Below are experts of layer 8 (counted from 0) of a mixture-of-experts language model. Rows are named router (the router's row for the expert), gate (a neuron's input weights, with its number), up (a neuron's input weights, with its number), down (a neuron's output weights, with its number) and show model dimensions 0-255. Each number is 128 + 32 x the weight over its row's rms, rounded and kept within 0 to 255. Numbers have three digits each.
After each expert's rows: a language model's description of what the expert responds to. This comes from a sample of Wikipedia text that the model never trained on.

# expert 0
router:076070128140151155116135166117141185138121118131161149129047179127100138142130162166058144103141133107123137092137179144118136102098139161112169136146132122111121157125172128120175136167135135159173045109172109111165059096100107129108157101207052191121177131121116152129139089149130134093174109126213101097163157117090099127077064172155073107136145125088105119123140111145165143109118144150179143102168088145115141128134139157165123139180133100138071092121132149129085101130178088095049179126135094157071157191152157125147187079139092095154092137144166150082109138109182075180086070106092115170115171191181133129109125164077078133114177117110102123114125145120146138109134170171115142081085136137106111126188129186084123096114096170111103084095164127175105139133134130
gate1:097193077197115087130139094128149074163135083114135078154088123135139100122141103141074171082096107133136104133067089054167114132191113212090138124116163102136129116089079140124136126143091160172098126085127115120120142180160103059083063104166102048115110150147138136103150119122146150081131175152120101147101154081039097098103161102103150099142143110199102134123180088078205141149150083117142145149152110115138148163185147128129115112106103090135132061084120150113105156101139146114196143086172209127122078181118132154128113108184156139126144088081137135095142130120112202144133121133101208153129142140148182057128097084136156097138137180111096095122160102093080154167135117131129129118140138186154148147127139136112134108125080143132145163120143113181145194109133121
up1:070104091111095153120138118125172146175093104131097127139110081172125170176148126151050171067105233150139091184126130140141099089159083155098119132120147096174083134098096104085087144114125220123138056126084121168136120107136142132115132125140041091139134185122095181188160142149167089064093124118160141102082143110115130107131154127070128101130112161149101094134148119044161159114124113151146159161162130174168149140100152101160107132106177122092079066155130148169133083104156157075142079119135113146104111132114131126084176113149126183151123149130097143080159138137089141166127100082220125187083098149089155143128121119139152119126085138108131070106068140113144172120084087128145153125128108163109090077091172153167113096140130153112125115144066071183098112130147125
down1:091146171101163125170109125091118120116137108156143090154125096149160106109089100156116101137156184123132194131132136133114142128171092102131131094086099084164149169080135078116119171128138137105125145145090149179134169073165103098151136097157095158103131115160166118147136133145143140084019118174149159105092105115144139121086160161105076157136118157171170130141167106148105132104144164122112103096073128177123108150068179127142067111147185129136071152091085183133168176049129130103172149115147090136175116075148127170102145140161141127154093116046081135145113137121153140076092083073132122144179138101175080185184104078118095129162142159093155101117054205209142188158122095165106107128114109148116118115058174138137173121145164166143124187081107137163140140168099125
What it handles: Articles and noun-phrase openers. Articles, possessive 's, his/their and merged forms like of the, in the, and the opening noun phrases in running prose.

# expert 1
router:158140157189089099092100126087151128156129126087107144095119131172095071144109128092132157097183134101122118155065068075141128093175186129109125099160138074100092161108135191112175136154149123124132112086142118155179135124161072188094173134101179103138083094186124071152129123132185113095072140123109114138148145092149122106175119093162185083150121120099137166115083147119138124191080127076150138162143204102125109107082064083118136181077180118120153077129105179146097123132125169144124135089133132139153162095143187106142123131099157186080127085143145103164124153145167117137116129156154151185125186126128123147058173163141089194166151108122186194159132131132166111110107170122049152088109063164080087081098153136124112149165148089114112128156115173115103106136128166
gate1:098150098134093108128172092128144087162155134076130122192109115116120140146135072168168163111073076114175106084122152100153110082112124198134157066128150110093106111142144157164144102124078061150076094043127103116179139104153167049134155094185144136128136151151105156163125109128146127107130120184173124166170105134102128116143077181126112123081200153108147113169147117127116082145136085127149162119131094130146194127147144169146213133105125149156051129143103133116120126127133126168152141128174110130119112148124171104125149159168118145170113114092145084130135125152118115129127158119158143140164113096174140100145178171131125123098107246153039138079117108127102159115103130116152067096190122146132186167098153136126128108128027134129141107138089134142125234083090087
up1:150170111124142138137057128122015109154072152041100135076202107129170098133106143122039065176112126168088172163144111119143134167118123103151071055116131115166152112131118097158107090077131123109177170138118142129101141138109091129151153134154148148121122117142143141108142088102112093156166157094060136152136146155161114187160097109177105138137162180144108141085145128112136167168147120158117126135113123119152100107138151122123105107130141163115174140138117139110090180123101163135053075114255126080140148174132141149142086137082158136129155114140165121143150123180200121124132098086117103126122122178138134087112097087146167115097158086108123094101175131138103134152109177197163149122074149137154139128102101184069172211183128112153083185110145146161129136150135133
down1:135081145124112109112117133188129104135171129108095147100186150133114125166144181123149115118100182151058131045098115121155133108105111117077079105090120122130138097111047081140111081104119117129054147124128106100133145143131163110107210134110138169113143185054120154131096067072117164134157109075097096083107141141094197172128150160143134093153139174146138149123167115133124093102142104163123150134092184097141207099077154176138149147090103145124112166094169088112131128137113093168163085143120136170157111140150178139107121131090091108090145096121152127117149145095041118121201141127132109129088131126139096149121220126070160102181174191131168149124148157144140117120052128169140127130151085098130160090123165128121146135114147123127015112109135139094183080074109169
What it handles: Sentence-final periods. Periods and word endings that close a sentence or list item, such as days., life., )., ".; occasionally mid-sentence words.

# expert 11
router:149193106074117122146116141081118118148118193071136086105191158134148175122111134159090096144172173191113104160130069114098172087183149098112146128142139098135141068093097076125069131135166173094115146132041067126117174082132115110138127095125156155102065108112133064147130139162127111103152082166107125145101173187123130165187143125159089120121205137118132115143105175167110131172167164146161178094081155132125100089122093123134124131186187175124131122136121111154066099122116190149082144149108069140067187118135140123150133169134124090140089108056155129125154170104159120087122126148161103158146104101103118156150091166151125066103146149136153150138159131131125084115142172132167200193160163083135189112121150098086118155153078120146130076145136086136110162062133129
gate1:170097138159138167105119162146134106130200123062160156082096146109121135050112107083126171154143098092180139101100138146106188163149126122126163069096155158135160123148142074164125107182124108145100126118146127059111148136165137115103072111143144085120105156225140162110107125079077137098215121078129108116156130110166143068092103136179072106134159160154118142115129112101118137156162128092109106075152100115176121043127109095139151156134142135104157120152098178150117193075029140131139091141133152105117149116146138058157122186137167151117154092152096126146153111143168130177118134177148118203105199135147166157129104191103136100175154157130158116147139110145118108115151109113075157127132123083178144114150179190115162161130079137064156104137061126105139164100162157
up1:162158085101114133177043130140094169138154141103139108182168170099124089191220189139112148129153110110080087133129145110142160146139133137130118114133144137159124083132130137121178112170120122142132190097081149140131109101175163119153147127081125130043161128126133092131177130088141090124092125158098139171115113120208127137133134094125141075113140130073148115153118200131124171157126127105127152120187109135096095122130140130111129161155139143166097128135153103112089176182153104185097124082142133120082149173107218095127082083111089126154125050119131115105089119114133179148174155052134137107196116183027155151090132136104129106094148145116113178089136098138127121152160127162187108107068099088134121143170128127123148117035092101138057134175185110109090113174127157
down1:158155063113113084150113124152142151108145145152155092157103148117098140145042077144148163078107157137149139081120134121116168139090108118098115167126092170165155133141105144078016147142132150092108114093160151137173132140120096164113098148115116149191100186102105155085131144141151184168112147148063107159146108093135184142077108134131117170128140138090138129142129149108123129220059215116180163155134096112085056125152125138158088130164122143149105131138194146109202140157143147116112214161113113120096145080137147162093139111094127126136130128156128105162151158142140166188042130137124135123228114103120092140090118144181124126180112088112131187149090118125197154190116162197167068143147142136113165148116153121126133131116145154114164131094106086139176117123081145
What it handles: Table and list separators. Separators and digits in tables and stat lists, such as pipes, semicolons, colons, en dashes, and field labels ending in colon.

# expert 4
router:082104125081091056168134100128077158107072101200151177144082164186078062158081121130162108125176072102147151106146109134097122128097113142157087159153129111126175103137124140114095130121150134157117134120144164141138054193193119129164103128109110157094160121143119158163147148142123165134123122119040097131064056076110156109052132094104204138141109160142099122105138090144117147148102177190151080158097066114108126092134094146139086132105116098093054099101146136123134127119140120143170091111119083148103165119103088120138132119134092126170166204131187116168090179112151132111137136109115105146126087096147114068165138102132127081127133087136125093196140132181171094117100090149098132085175151125071125183124112096126196083125118119131151155094187109098061133106129098
gate0:121107015153078101113149125141079129119068141125127129126099108093123082111176134157148087089203127138145107109084181174170106104094161122113138119142119136127157078122094151077102139132139164127160168112147162170147100147138121091132158086143179129160177069096048114140129157121096121094118087198181115109203124159192124185217123115107141117135110125152083113198147180151128134089071132111120127084130094188082108115103117110085137191116122135102165098115160166156133166078112150113164107163154133160178119141100169137103200137082156133094109202188139080111094159138099122139129102136081156102136092128144154112169100166173092161088153138106124141144153129099144083140102173142106089172126117105117087184086118143082126144129107186141137136120132193125122178135097138
up0:128114147135113114142162148093130130140111077127175165131216111144062117103097140088149181155160114123122152103108131129090120183116185143128114103138166098169091128136172118139114176149136117195154114102084171087087100135160112111112160103152095118149184106102103131134121092141163119122170157129094180144200107124118140151138212096136147087156103095133104211135130192116116096118132109151059118193119162109143144074142184156095084131115120154037141134054105129120147106131164165109100147102158111138091127144131173138084108085132177072134146184180120154100157085174124094102166110151122147119158077088139150134152065143146098119118143094146132111165121106127133081143168120206162111115102144206179160103170063157093152128165213139117111135131112169129165106100117203
down0:118131109084122159182128128086110106109077124108157114116128144148121153111169065124094105128151150099111116142123101121145116142105121120150135156221152190089158157137118118129134116119105146129146196075096153182133135107126120154109142137128163168122104136110169160115187123156088179144110128098117199205120152101184168161148123110085100178096122091195126168099131119065114142103119193092118080101114114150161153188169155113168115097107151120136147189150203150152082192066166096057127070144117097116147169091155136114111137078122192140161113112148055170124143188131139183107118104118084128193112179155118115132124083126150078122125113106136133140141178115146105102117079162155143085181142160114154140143117158127190075196105134102139119198096109189179112109135119068
What it handles: Name-ending syllables. Final syllables of names and words like -an, -ia, -ino, -on, closing parentheses, and headers like See also, Personal information.

# expert 17
router:093152166122173154104084175108150142112162111117118096110142104122164123102145174158165177112146085065159090114173145104152161141073167102124140115085101161144106122133099155198191157175128137117110136125142133127107179123142106163160128135148086139166100215067114136082058149157144121107123149120146108186078146066055118126048076137129131136075103164098095135143074153113145123123133118069142091138181135110160141133135162122101105109154085076132161108160157117155155136082118149146112099106099107100093171157111130116159091157152159148128125158113161135103110086082098115135130192111134191137143193139100138162112130118118159094104159194107136070092121075147077166174130086152124137111140166081170138073052156132177139136146080051188126105132079153144205117163152165
gate0:097183106121175098174181157144093115099134113149120125138142114080107137128152153086148093150134097146170084154139104128116160144083123142092158162138107153111078080110125186149133162135122159156105160158110137163146135166184142134113119136171130165198128139109104186113081089144152086096120166172146154160107176107097140186163126171117207139096091080159088142122144167079149116167101157122139080139109087207102169084146124099111091084140148148023157130114198167137148104184151151151111189110152108141160120112090136141195050104144101168145108164152121110150110131122135090148150149136160173107121126131110111129111148219224067117073137133126106203107123143107126173120148142091132162054151182126083128115129140174142127156083123133155189108069136134114122120108152104
up0:099141160149141176138148155085044096141165139105111123107116092108207146104163134170119079128123138072117155117128194114151167125131123202161115115145173165101081107108138170140119105160121108078143152107128135211045071142145171115129099166117177104169134184144145171151150136109138228144122096079115140096153134131079142139131129132159142126146071087113092177160106160152108085123154138170101129202148120135118108136135084126119133110130075075144140121128133243157126152109165116114080167104182108151122123155127117079145067162155149151126137124162148116127121102158159141177151102145093171172105157147135199107141106132127115077194113107125150094155147074151071182157171120133109183071114110172113135127168151164106172141105100168122140108170098070109106103110084163
down0:151120098123127117085103116148149094088143166151087149130125134149097109154105151131135158076158138126055154063130118124124080168110141102183146148146065054089143173114141160129140183116188130083148122125176139107177179112098138075179149121104177088068101147124110089110221094117142116150141146057128186145154133156170131124113156086141137119119156125132146141128090119086120193147137079128115102109165126081096139118102152162087132130141120157217085122079113123098079148113120124109087078144099090103131147127103100120108147156125078145098143131135127107133141139134104156155158125130132074068103120121146059177174063143080140138153125174137165114172127117151132119040141124140165098163118127110158131128106068086087236171125173082093119095193132155213118154086136102
What it handles: Word-initial capitals after quotes. First letter or letters of a word at line start or after an opening quote, such as "'Y'oung, "'O'ur, 'K'alshira.

# expert 22
router:103067154087114102108140126154129090141163119156102098167090155080097118129123100088106144161073098158179090123147114073099146088124122165119092145125173111165142159161120097162182155141075076102151088153062172184119094169096089109135095086140129088118140146197070053128189113119115105113140203102145107160116113121121187125170094149095095133154156123142142076150176145111131147147132130142133121099176083081153106159121091130143217140107146189194132184104110107118169135171168134103206141120110188096121143119110142127157066153142155169088117137158182136076133156129117166063100071162112116060106148128100115069090141102140168098113184137093128143126119103159080117128157149131143120127101151107082170142176091151124141103128120138121203100159109179152187165137120147
gate1:086123040110178112129098104136117122111105067111186139161110124140079113119141155123147137118150095111117143088136117144132167089103115193117114107122116149069136130088128125090212157121164150141031176135124118141119163138143100127118144092123134181125162177111054139130059155132150150170096149184145102165138156071109117109155063162139132151141124133144137121106122117133077086185044141153126123200137161096158158161156126149108106145186115096115130089136146157106129109199106137186067124146154167126169137137085100110130145113216155129151128112091133111116156104111162158081158104135099122154089106090190169104061147089157128128088143098146131091100080128134090128103085093173092104098181085112149204164141138157135160199159074066091113166118078154141128158117122093
up1:134150173155169120174105138165109142134112131144125118018175085137144139179091138115080151137143120116126115104129144117101152129071142054142096079115119088184140137087062149129147198112108136092172105110167119159093124096101100115130152148071181145055114132123135159177151138101131131166126062125155084100083100148169110113129138096193140183130155144115068128086104104179132092105129085139128141116114155144154115151130101101133121099133113103145135108130124035168111148100064040120128133145051155164132171078131155092116122172142083147157141104201113099195083110155085146143134165117020051126134136139120164165156130185121103113133098116133124155122140114072142101147145136180084145178139145180145134070126140107137101152126083148144127103187111176144134118093115121
down1:145128212178048119067119161089150152102147173148123087138109114127153077105154131113183173086137147143112098112127132181096100104113114038097093135146152110138078072120178164187156122133131168107143152084166129138164153103184093139119110123112148124116106141155127153119153153138114132157114137107144171116069098154188093106088155154089119141064153117087107122114161156134108111108103130110140165091112118108121135181098146103142124104175027106155119229052165092116121152159123125144171186129144128133146163119159131092111111139146097115108109161162097085172088122152165117178063139151045108082195154117127084124194106133122072084132150081173138130135149109173118156136127119125122151135115137184200091146128163150145158076089113068132149113170158102168093150102133147
What it handles: Prepositions after verbs. Prepositions like by, in, for, from, at, into following verbs, especially passives like selected by, plus table cell starts.

# expert 19
router:160094062105097101125148157064127114156167090186166196074121147127135146126166158068109164074138114118111132112141170169165188163099124165119138115109109151139124153148086120124096131133089201073095104086164108089077194101095134094125129113075095099145123138127146106193074160156161170122130103098144175145127121182114104114142122113104167132159091083129155098096108131094132133078135179095110114190165157134081144135078156128081090143119126063126194068095154140128107087135170138118153104118093114114135087143113151093121164118147127170136146122107079106110069160079103131140109103140101123110187175131126174118099143159149065069171095118103109139145066136055139136119128139108115108186165098169060098119139135078147084093068109159117187088138130155132132036147157127
gate1:159148166158106101057163137088138064111120171068123099093108121097168149072109120105181132143170162086166106034169140136102111120130097179112159098130216125085161108148091108192154089234051158136145114085118126105114112162132078146084116080147135101172116119070136108068096139140103152114112119110151124149166158158043106121106072163130118087190154127132150125133163136123138129142094072138124143137104132100116132131148127127077147193068131132166179117145154127093101148068117122099111104084144132145097116140097143140115157084107191133090143142144068114124104129136099106122140150134101150184093167078136190132185117118138111119128133147150094079150135106142079169114093095174115191129119102096131132114186083117080136114133110153104087103063124142115088110144063163
up1:154157095107116094081169130116161124115110146163104124091098152116183107119137149142117155114145162105153095095137147150125145175101188187147122148097151109016128118081091089103167108134091137132120149136105146116189129223096091116113122076177099146152166091071080099095067147194105110108180105088128118148126124180088106130128111135106128100149165158110178093159206129082175168123173096137106104083122110097156130154159141133114191116116101158127132055086155157064123146129105142089120099143141159141124067121098129088172198099117176068125115152058161161119138133080146138120112136178101145168113140087189155136152162129119125104087122100135234132131130132179104086090118126151125127166144146157128094139130132043061140102079109151111113122092133135159108080139148117
down1:155119142166166147137094144148153146095129103181095084152133134134171095129153111120086125099082106098155174148147062155103110069156107114116085098166072153099141190115130085086114143085141120104138144123157105170115117145138125156159086184084129186078125091159146083094168145080093164144199123151106167123104110151169153059119145068081161148102154135105105145159065126118124151108086067118144092062116113117163116133119123155095185124146130120146122150122128094101131140128060174137174134131168147144150138068091064201228057153086155079145099086128148152120184161155143123097094129141105090074120130172124088144101104076109133181098132121125140147161146166130167100117097106092109072163105134136150090129133122208065094183142178143114139110163167121112102140078097146
What it handles: Commas and following word. Commas after introductory phrases or subjects, often merged with the next word, such as ", the", ", a", "s,", "Alternatively,".

# expert 3
router:173143098146101123181160163142114149137139147082090123121116126104126099151096146156086128189149116122139163128129167080104104084146199174172146127148117149107166148129117160100119156068097122107098179134078115090161097132154170135072136131093174169099076174113099129063141205125188094145125169125116142155098188113236123132178194129120143115136147056154063134160080103114158183133078143073086127125167113112161154171153097145176138105122138146132130157152112147096150090162146121095145154175122094167168143101152066138131158075103139115145126152126150199168193133120117139157100151138116094195148178085105151137158147143102115091133098145154087124125172161128086144184150185094147105140133117131150127107075147085141110172110141142037144133071177083112155116098145162
gate1:152130096182104116134131117146160139138109101093167174090102139096087147100066097162142140141116121086161119087110149151181086104229186177104139146145140125060144105150162134084195137141135067118104144119131030082153167167124130122123148085111130105101171154117121170104125124070168146118166132146150106058154167125131103080064136074126158116104155163106118074139144095077172158116089150080059108108117148125158061126150131142150116134071066105097140107124155152056118095129126116141079115116184059125147161111078126092112107127110142113175172119168087105101121112084108136160146115098150160200141113103059149154132119106148086101093124154095176142151132108141025084134189130138103121134172142127100118141103118128083147141143162120123127186108128127159131096074156169
up1:126146169111177117110134165112113134141167154127063145117144093179148081139149131086079156165128204142101147192066125113105086148086098075174075121136128168149128154137144120168129169169107114103151100166164199130084112123162072142131135180132103121105092082144202076136147132146074122138118091094132168109128092128142120159221134141158133149161061128164102170106101160173099055136120147181142153090120142150132171150129126072090158136129171152178109166098128126145143117199147105124194171179111127110152140140134139177114149135134124143108108138119166139131130126141197111141106150097207087105093148163156087097123087204163173152176072089184087155116126121089177158094084130073057137159096130148167150125119100159161104139142153091111153121150169161117098151137109098
down1:151067152070161117182130141145104133096143157113164139107091118154139104129210119161079158123082102156124145158081143107101140090083087126096140106106152164154156042158101129130146172157130139092097127123148160124112121108151147070115131148163083135141129079124161166104120050097118127091144183114053140151133101104166099142145089133166098140078082167104148124138103157182107124151178122191136122071119080099149147130088166049145159120124135126141115114094085138162152167100140157141097123140115086122073119165182124176058226132132086097102171154093100069160135115128127157127232162126092120105138077115120143126178104133125105170106107160145131110151102150181116174133118180070187138133158114125154125198180157116190155171140128143149154137074083137098092139127120135
What it handles: Clause connectives, function words. Conjunctions, relative pronouns, auxiliaries and adverbs that link clauses in running prose, such as that, which, would, thus, ultimately.

# expert 2
router:153141138109162156163169114097161102169100142131111110121121126182151160154118132129128141128127162193083114173140168094147088175163240103190068165088107093138115160099151141100206112142088088136179141200123140074078162160116062123149080130152083132122042094126112099203135116089077108188142143107156111160154120096079148167102135104086130116116133092154093122138121102152185060107156123152085122119120094118177187082090108114170095117116181117120133114095083088135150134148075111164104130156092072109082130156141115108143127155110148095108133097128092197117128100091142155107137112149164148121122135113108165107098089146093132098105101136103078176143130150145161120091121050143164126151138073177218120119133189131053110162137129146161099119170109135131131133121128106
gate0:134169117117158124110114102107107191144121107118115123162100150131097095164121099136184146149110105064170124127156055199121143107123115140037171065153075101097158103105163137191200127079088089131136123104104153126132153156180076127059194106165089161153107113096112111170146073070186132113096157092147105105148111185175121146128142073131126112173119184163090129106123143113113133131160127057118149094153126118143136177130129116103133141113129097178141130167177151115101081129115208087117153162152167127167113157112089101078149088074143090152181069147115159151098158168079142125162128155093142114133109063151163111081126146092086149147108125138218135098062115143086137126203143154123144154141124139124037165163113097138155132132115142082158127116105129085115122143128127
up0:121119152110117144079068141118130146154199076138142066138123111147171107148098180117094135126094092108129122149092111165164112088125153149147097133109134145170135145133078151089128062125140126097159079121132105153156138145128181171159139116159088099086126149161107113072127154172129157078170123129076155149139157103100136091099145153145175140087142082166083125122122113066138148089115081149100170116082157197166154054216145204130009123102115139148158089146128161135134135131147132131115069160150114164111103144110111071130085178124159157113143085067102128138152133059116140145152141119190162152172118207104122165073107128055201080117181181121127145169139101125131133139150117122111126101093155113123097067099118155162154104121137121120096167116129093204157115125146080
down0:189111071174115150108090130132062100178127202050135154142158124132120102091155105128140133164134102123127109171103154121172163124109188187127130127098151152141132099096109122137086105107131195110130144097153110178107135173102142181093113114142083080091156173125155105103109118100140135101142105091127143075134170131178162093107122169106129062085096133150056131114110140104117148091176096169156131178114150067152125159184151148148144125124148135137133136183135142131084190099108132184126080138094151132035109116075141140088154138123119167090142130105052176169132133121108188134103070097143117069207083150106149120159145134075186065171155214132098082178133078116103161122123149114113134119074185102157130124095141161101125130160165106095139131149113073145158157115110135
What it handles: Codes, symbols, identifiers. Letters, symbols and spaces inside codes, formulas and coordinates, such as °N, C_{3}, 20V, NRHP No., hex codes.

# expert 15
router:104127162147145118107187102130147079121108127160056131122102136102090160160104133130133142100179130136145130089121088145139108106146083166151117184076107149139136096092231123119147116148167131128154171106114167112085124121107115139104152176164081124128117131106117125179115138133102119164138132135150149118103025157090126102087098059137080098127168182120143163155094133090100112132116125157068186134152113048114208143153148092178143130053090124143123131084089137133162169130104088160202158118162142126118119161189103186126080074136104139153112097084086099129124089167147157058109148194145150145093087114086102093118142111127086139198104160095115103098126155072131173105136103098175107121142109189098093141111175125223128109111125160127151183066155120127119094140106108
gate1:145159120135130119094088120068132110154148093126143101149118162162159091164165153102055068141124131128177177097147125165090121095119164185088144117139122127089085159094096124123131139131122099103183135134128139100109120125179102062061115162078131200170123152140080087146121165196084159147128097096134117070171079143191123193108100110153062170133101160117105150170155145134084086127083164147097210110167104130137129128175141144169119136113143162178107114173112171107154198146082125146134136108171123148151137142129141092128082189102160158137155194104174196074135123088073175110160124121112142105140097130110137080147144146146120131066086168123132127116135113065093173134172151159094071055145121129110129167150129172109134078106094112132152108123132182152111175164077171
up1:106191122115103125115115118125178157125104127112075115135141077134141080164147113091133166178160165135133133094115155206101063103122074121115138126145113125110114084079141128150122125130121102163160144129119127114131145173230157126119170133141154160113190154106153126189070111140105132156123156150151124113220080170184130103076140063139018104125104160145113122125156148060132122163115097107110137129125140130170153162141160084122138169108121160184120143107077134131156210160094130113110115119141079115148190090142126154115113128115124099150172149153144127109199162176104096111157154101098079151119114113059103109163096188103135172110092157150141123145107147084118196183119160057201092109111123175136116175127148203146104098188135083104124096146162113142165119104101159
down1:064132225133114110140150149160123111142151098115136094101158124156163162111112127140066114096139163158089138160148146167137108091152184115135181103057113148136099141148108082105121159156114084180009114084153130141127132140122154000136153206140109149140121187114181040117154153131160118137119129167102096186198156140196090166126130096114161100136114130166193127103182081133124117127104085134117155059140079130092132150134132151126107105148078057084130094085096083103116136153119097130077098133146091127127141120139134146137158119128117122131108120157154128126101128109152143119185130142194135168119156080146157054177129117112121092139189133148108082148161134128148160134109119150121158182135079119084150140115158114143185109150113132068136130179081123133143123114126147
What it handles: Mid-word pieces in foreign names. Short letter pieces inside non-English names and words, such as Nar'ab'ini, Hij'ab', Ket'ap'ang, Sil'es'ian, Cear'á'.

# expert 10
router:090162106168152170210152119100159157091131128144168092113117159134089162103126077154198157110133178125071139124137141093174173124121104138108115156150138124121134105077094135139108085165085123136119095140139160123090118118196101099171119148107099154124129093092083167185086082169120102093137150097096142166127119082073131095103161123195128117147120123101159143119138097116111121153103125144125136123058192135111172119150160144141117164106107038046136158171115105125144120129119122091173129141108126180148088113109119109082128121108071147081092151113123156091158057131154122151128193145153108122164098084145099072102215126091150111159156151112085184057099075086165083065138113093131089108109133110141211089150148124152105083119168115048161069138122142142146156123152075
gate0:152126126135105068102180173114130132120120109181131145122054111098159026149123097089152120073120159175151101135183140131094090158077100127110156131148153170173142077070107157156191119106120129119160105096074101151142171090164153108106134125104150148144131148112147176159091125132051148093173121158205084052159144120168150107134093161155195153120163109175092161091141161119120097110109168137119110053132118132096135111127143091167201133138145123142057161087103134107134117101141100162147141166116118101139162094122152092126118095114128145210099114122131114134098192158099161136153136125147171168160121037083105112110099120099173101099097100120125116143122142168148081145140146120088059144124109100190146132102142125065123132192100136203076095079133159149107168136138162
up0:119131153173149071150151063079110159054160195136124123123157142104113148128186117130100085136153136115157112090160116129116088150106089123089152062187145154162188106059114036132102152098101163093099104078105094205101168129159098117100133097124113099147074096163100191091117106155103137149141144151069137120152132132155157012076086136124090117161103159090101124112147140099121099153088193108165102141146137094107153115092100114126157115122134107118094161083161138115087139054099128108129122155143185096107156150121150126090125130107096131145121156135156109159150183117065169109110120100172169155069141090174082157156146172072088141117145186123170123109125132146105149102107058099074131181091152139150175124159108094119106133148174137091155118067111166145115159126146142
down0:113162148148079084103130118070142084119104176060125126035149123135101151147092069174142106138140155130156135129123117092152142171117099133153121145160167066148174171122157165154116156109155095151063082091180152075108108122147173127149142113150116102167156102123139227084154114123077123157149139104167068173174178109097127111144043125079141135144124160161074144116104123128107106071103136154138079136111128164111107117117096085125078171117120107085176161171145161156174143108146144109065132163132169090157139124133138105086132102146166151164163124133073145115125148059087113117125121109120165129154179138112094185086153182127115173135094183124084136150114123150091163135164086169090121129142129145137159225086119119076131104147102150178120082091223106152115139112127166
What it handles: Table pipes and parentheses. Table cell separators and opening parentheses like (born, (S, plus single letters ending names in tables and lists.

# expert 8
router:193201092183063084135126135130137131149084131173143087103168106141128136166103055138159142126127140147054118169171113163092061112133031120177156124081141102111114087139107084130104112131144104129081137124065110141108114120124203124128164128098123188108187122186158129124138084110124114128116115090105109077157214082159138169095102187051128100154119145147111130151108162160131102146118141124064113162211192131110154153136149085087138134156114155153110139131086128159162115131131182216096134142062112152156147130127141082114150170105182153106127101115111142079133100163097156163123172128184087121123128147136124150134106157142123144099117109180147063095106153104107201172133123114151115096127129126102107119095128178102168090126089126134130077141136050166110167144121144
gate1:151118072114141159132132133102170155136128129072148072110130162138119143154108117129135164132158134103125104078125088143105122075130108219126190118189148175129113140096135131158111077145134132118125172111093160145143124196137153035080126087124133093141123131087030108128118194091136156133159138218146141088146145088155140183077137175110083159071122128177154123163165104121094093137088143110094130172148131061121146165185096111120113129142171105136122110074157155147143082159145096176139138148153127066112114206129168077186166127145184100145123120102112092108110123124103140118145136130146180167075124152117155144064114132117137067210099138123145119119081149120104127104150132088093217073074156172111148108196122123114143154152133150139153179114132163125113164127089089
up1:143161086093174106178134164093107200113108063190111068173160136073139116092086125117126161147078151130149166163090161074145100075097120093118144116109136103158138126145141224167142100088131160094101137109129085142114171148120159152142095141140122126124119099090116142105130101044062116160138109100120104092143108107133112102147089059142127061156158095082191122113131237130181134145096066121139139158146058136147106170092104125148148122066106169075075127121071129072140148131136130109118134111137131154121081074152169170121151112083127094082180133113132120140143085141106187121150092118178132131164137157143136132150123109153193164113099190122101162121127120136138107161145127165178165150120097158111107178104087153114136116163087086120079147163091107132196095136096176
down1:129137080117145159085160127153127139143137157137168125104158124133120152158123109082104141098120079151150052116172151133138083136086091063147149174167127141163125138184100152091097136145161092132127117157166133073112113096107174076078144153123129077140158129140137130135124097088088155143121128120113094118175085122108183139082090138160095126099116173106140100088131141229070131180146093173125188115162153071132155093110194089077057165169074106121145101134145152156167126125147147158191099171126090108147167181166159159072141114129124113093058182144084093126100139093110196136159105152086182064074124121117117066119178155144136125145128183120141097082151081164145099118159106176135143076144119123109154147127178169138123090157128130118096156099171117177100212172125129
What it handles: Word-initial stem pieces. Second pieces of names and words right after a capital initial letter, such as H-ud, H-onn, Reg-ency, vult-ures.

# expert 20
router:146128118094204184132081056106147161076149157107113131110148164089124105045165116098154105134142135111109135162065179187160124171151144145064105100096147177132101126123121151163074085168128148073107096128157154105147131103173139120085142115114091072156145138099152062112192148144125172155112120147169119109182160161141195111102082112098090091147090134159129114160167152146128083149130067147133118094123087135144092151179105173098145126143109120147172175152184138113134099158083162093105132085132141141141115142131171106128141137155161158101123115142125129085171146182086086114142115084125198131126093170129095107186149122130118158167141103164100112065168128106046107111145115128156144139095150091144163116148104066173095163123145036147038181160150106164126095091117163
gate1:122132170089209047109124104136087137098133115083100157156128117159117107134114120092071063084159107123191134090108115130188120132122125146147146115164060225153124119071180131103103064182106151095175166107169193094130095144132090105090084124122091137159102169094124156129191122117105165177116163070121134149120172133127160079080147046107124193139179082167137136053113072128114116174093184140057118123098135127113100129128131148188138135178147094143175153111139152089111140203145085164176172172160147097126124121133149135155132097142139136106103145174128189137128104134098101123132110120083104152089133105104175057160109126137153133141080128098157122119179112156115160205162138098120137121156097125154138138133193092131106164112139137134163167122136122099117163129107129
up1:182133147145105103146104165126125167127116147128138073118122140122139044091132118086160174161142178147060114118150160113152127128114136131114155105128178119116142114121105159105149157167197128102072185132127158105105183148153151167091111107105130138100102115175132101121092118083146103120131109052172106124114163145128109136140132121108183124081103167115105067096120162175139118213156158082122105124166126168107096150118142136076106159164116110030171126144090084123113179171121148153103178197114152032148164152094138118179124188196138109144164119116182158130139139107126106081151060130165113201120082158095132131146099149145202154161130070120090091167110166173160096148107136124127121063111101175208134166110143100136114125122155169152141129165101090137127172116186153
down1:112149129176146150089114106068147119091133171104098142170070105106083156108180133096135177127181115082142124153125211138157136090131169060150133176164116127125122141032144125059160153156081142112106116104163171168135102132126146107157134134076088104176177115147084140096136140123098114092064165149112085159146067083122132157114090201081026150149085155162110105160077100133108049125148113101148152123102145104127092173137108119154099143103121124146148164168162176152091137118111116045108158129115119084145151120062147091091152144124167107114140102097077126097135149084083107105140168080138158129138111095125130116108130171103197075089126107110114096116140188156100110072099142121072121172178088129096156108100118135123140080129115145131089153173168137145144171098169160
What it handles: Latinate prefix pieces. Word-initial prefix pieces like con, comp, des, pres, exp, ob, and middle pieces such as gl in conglomerate.